From a checkpoint of a small mixture-of-experts model trained on Wikipedia.
Experts: 64 experts in each of 11 layers, 32 SwiGLU neurons an expert, 6 picks a token, a sigmoid router, a shared expert of 64 neurons.
Training: a variant of SOAP for the experts, 3655 steps.
Below are experts of layer 9 (counted from 0) of a mixture-of-experts language model. Rows are named router (the router's row for the expert), gate (a neuron's input weights, with its number), up (a neuron's input weights, with its number) and show model dimensions 0-95. Each number is 500 + 40 x the weight over its row's rms, rounded and kept within 0 to 999. Numbers have three digits each.
After each expert's rows: a language model's description of what the expert responds to. This comes from a sample of Wikipedia text that the model never trained on.

# expert 46
router:508490433568517446536536378532569483492464511514504494492516504464530434494479469486545437439493484572562487451419593471506435445492563555468536492475563489464472565563503438512526460510485504500472448486509513520504458500535538485483455531494436447498443521526499514495517458528462557491
gate3:522482457497480518513537455485536516433470489510578517509519512478515498466495519417536491491487453519472488533533456530513556454452523515448473481454506449505472450502440491512556552548476459497568340485452488507382515485504507545497514417463547460513439460538505482569500491545513542478
up3:472538501521493527485536481484462455540494553410457481479439592537541532458520507455520479507506482476506459491522522478544490506510508546449514535506476504541484508408477567531409506559525535493458484533507515531434498492516488473515457391470506538544528527576507527525367528408493507530
Description: Full stops and the next sentence opener, like There, She, The, plus clause links such as which, who, but.

# expert 39
router:554554479522556475516564428436561458559510491512552491545505512467549518486528525523533456441439495599572538502464567498450471492507487571515530501501494481537499536473558504570507474414484414496496461479542563510451481445505504508543442506503535442479481468539493540452542463541495558499
gate1:520537557556570524565572479486472450478479560470588460520468421483527491514480488503495542514529456518500462514494483464587496489419478520450470547485532538494469519444547558509542501501515569506501417487516502565460502416524470470441515540452473488499550571509566495558532484492432511531
up1:483562533558461561530519575589418482590532404538512578497498456442483528465497509512470493549483489514461532517501492470535489535505510522549525515526546574578540495501514552520556515474455516500435465454590518478549536504432500430544521525528550482525484458497473492520474504497509468552
Description: Main verbs and auxiliaries right after a sentence subject, such as states, express(ed), arg(ued), was, had, plus the subject pronouns he and they.

# expert 58
router:509519537485545421554509480511492516534500451527508513556487531429532481529506492511509391467496495469479490455486575490507453482455570473505504512500609508472434559520512414514531509536503464474499497461593537538464508490549506484502538524505463441499409402523456502449511454500434536548
gate0:479528558404526438521451476551489571532465498515535521540433511497462555481554523478500518478491464499465516491462502512488545501501503519501455512487555486542534505470458553443541448504523411537448566458492538536466443466419561474476428532515447437483522452445417521507427500515458549524
up0:465433451571433442520577506467510497473470514463453439511489472527558540516487487502482518478480555505468480541487494555461461518509512511533489547514447431495551527397476506477458550536457409511454445471466429474564537427537514462529569486547544453492466495491507521518550481522569448514
Description: Periods joined to word endings like ation. or ies., and table line breaks, plus inner pieces like mar-it-ime.

# expert 13
router:528518410507537430468571428458542490547455502461512523542517499491552502549527518550491442478498432532479495513458612507472525542525520513536500541464537424413515494520511472456536426524460484448462497511500551531505471521434503491592465611526502520496480516484501465474497491542458542489
gate0:533513534472562470481531541510530465535562533418487522497485551467557514536530446498514523439486469515495520458505518472529506496449459579471527553508490420568532536479493513536496515466485493509445503518522493499505537542445464546456412498548407488544498479495606467434379500552491532517
up0:444543496525525491520531528530545453484513484618477498478533542496473495478495467493550529415549494391478484463388545505546490498470514493520444516507478545546457474485487422518436439553520470505534437466557492450524581484499482472466484553511479481489497495583445465539509531501460502557
Description: Word-start pieces, often prefixes or compass and place words, e.g. un, dis, over, under, inter, Mon, North, South, Long.

# expert 16
router:484511540508543497487522475474533539448504421533497555507471550492448528484536499530498386427504465541526516423476475400488478510491579557491508530484520427489524539548547463548516485500491448527567556476512575494433552474435491516521466530543534510492428501523493468503502449510527560576
gate0:545481542507572550524529515564488516497519448474488541491529562526512521437485485568529449490442458430536500474499510511570540458561619512510454538515498467458521564546543553559535480524528461520513512526506561593522596455495498439525495528518548490507494474448511450507535448484449480496
up0:567552536478466530503487505482571490528548473456478517482466528379485485466545459512476478465485479500545502570546485424415515509561502547462476428519443502524501556456527523558511521461434513502482488501539501474515505430551557475513555417577579475530523432452483484501513518484519513543
Description: Inner word pieces of longer Latinate words, such as det-ect-ives, imp-et-us and loc-als, plus line breaks and pipes in tables.

# expert 23
router:528489539544513519493467401538497519492463493498552455549465496489517517583549487443470423490508540528553467468471573484453454426502512523545514510466540474535472554513499513558504447507495449472531534465550574578480489481538559525496545483488544444482534478469519539436396454493551568507
gate1:502501572495576470495504505526576448551541484556524482498464491461521520564527482417469483506476516570588515565528430539433466460535455502507480575503535467486540539503509462498475452496523532551495468493537530557548501580469426499479524501521477455459535521472586455474519447490577467520
up1:492537492389475480512561456537562475518546544471507479488493492586501580587563571456531453513530443476595443544549507499506531462521422442524489505447465530473499498488452514459462507496564486501513536458505487447490441484464487439525561481547478542446461526522539498483483547506492513476
Description: Spaces, dashes, prepositions and month names directly before or between numbers in dates and scores, like November 7, 1983 or 3 - 0.

# expert 30
router:546550464521534474433556489494544537479400508512483513508514454416523485606579528491463458508518508497568480421417553515470500485501541516565555559430525448506460471513527548506496458503439499471550445499552505493474464505433504528531542517538505499467465424490461495448475478533487524499
gate1:479508519431497534514509500576512560533421426483540576506463471484492503621552549465491466530611534537482468475448487436537534530535470465561501520515537517489507527459486540457488496592446525528476493532504481519454520489466520496519542527571445478500541494518417441504530514492538496545
up1:515441469452480499505475519499495466505493509539559518504532564456426522534503387501546514563547460475510601534493555492538506544503531461515500556476530573496472520504397510467503442507511454502476528497501497525508535571475527460513633519541491492523429487506479488557496509462461462577
Description: Word-start prefixes such as sub, ex, inter, con, re, plus opening quotes and stray spaces before numbers.

# expert 51
router:488526494523518471449486480434483489516439481532512486494552515482543440533593555432519475482489455547490419439479541451509526434481448510476582467448558491463506537481518482507550488479537461416490440461508532512497494515451523506530498521560487514422399477468560562471528516499510587460
gate12:513557487463505490490580469456471460497506381449483517486525447480520490522389433492507484554483455482516461501473559425574541513501415428481505524490453411450498545519445420501540493520517491452446491488481493491496559525471433481481483524478528490533469414494492516511495501481478548532
up12:459488531483527481531539509485566503471552545615409501503537457486506534432534495494539497530545592516506569464533495452483480535487529496482593472439453448507513537494575545454499447480506560569486489512540509533487521476487384505490513454501547519453546474555499515514445501495483544526
Description: Pieces of non-English names and place names, especially with K, H, Sh, Sch onsets, such as Wars(z)awa, L(es)otho, Kh, Sch(ooner).

# expert 52
router:493545460499492454489550502481539461489511501490519514548505501497493425517548502491496391549486491581589567489461537523435478525548486517495538516428531487488546579492504457553536427466502470473465445440465532520472511474496521453539476575538484430535494490504562562490574541553446537543
gate1:508552451528482477507477561482460441476516564498641494520477541468533464475516528406470547504499445496443493471488517461555476438466528495530490527508491493525510487471517470527498521577508468531458483431452511487488519445506568588557451488512492491517446534426530525462524533579422535521
up1:471497500506520520509519483466535545488509541559466490479525506493468526476499437554525531506499411459505537536494500523527514452495458502406566615435523518515464486437472500489493547553465528444479492509554500494509433511569477461475489578452499604502514537544436480518466456517586486413
Description: Copulas and auxiliaries (was, is, had) and predicate starts, including nationality words after birth years in name lists, e.g. Spanish footballer.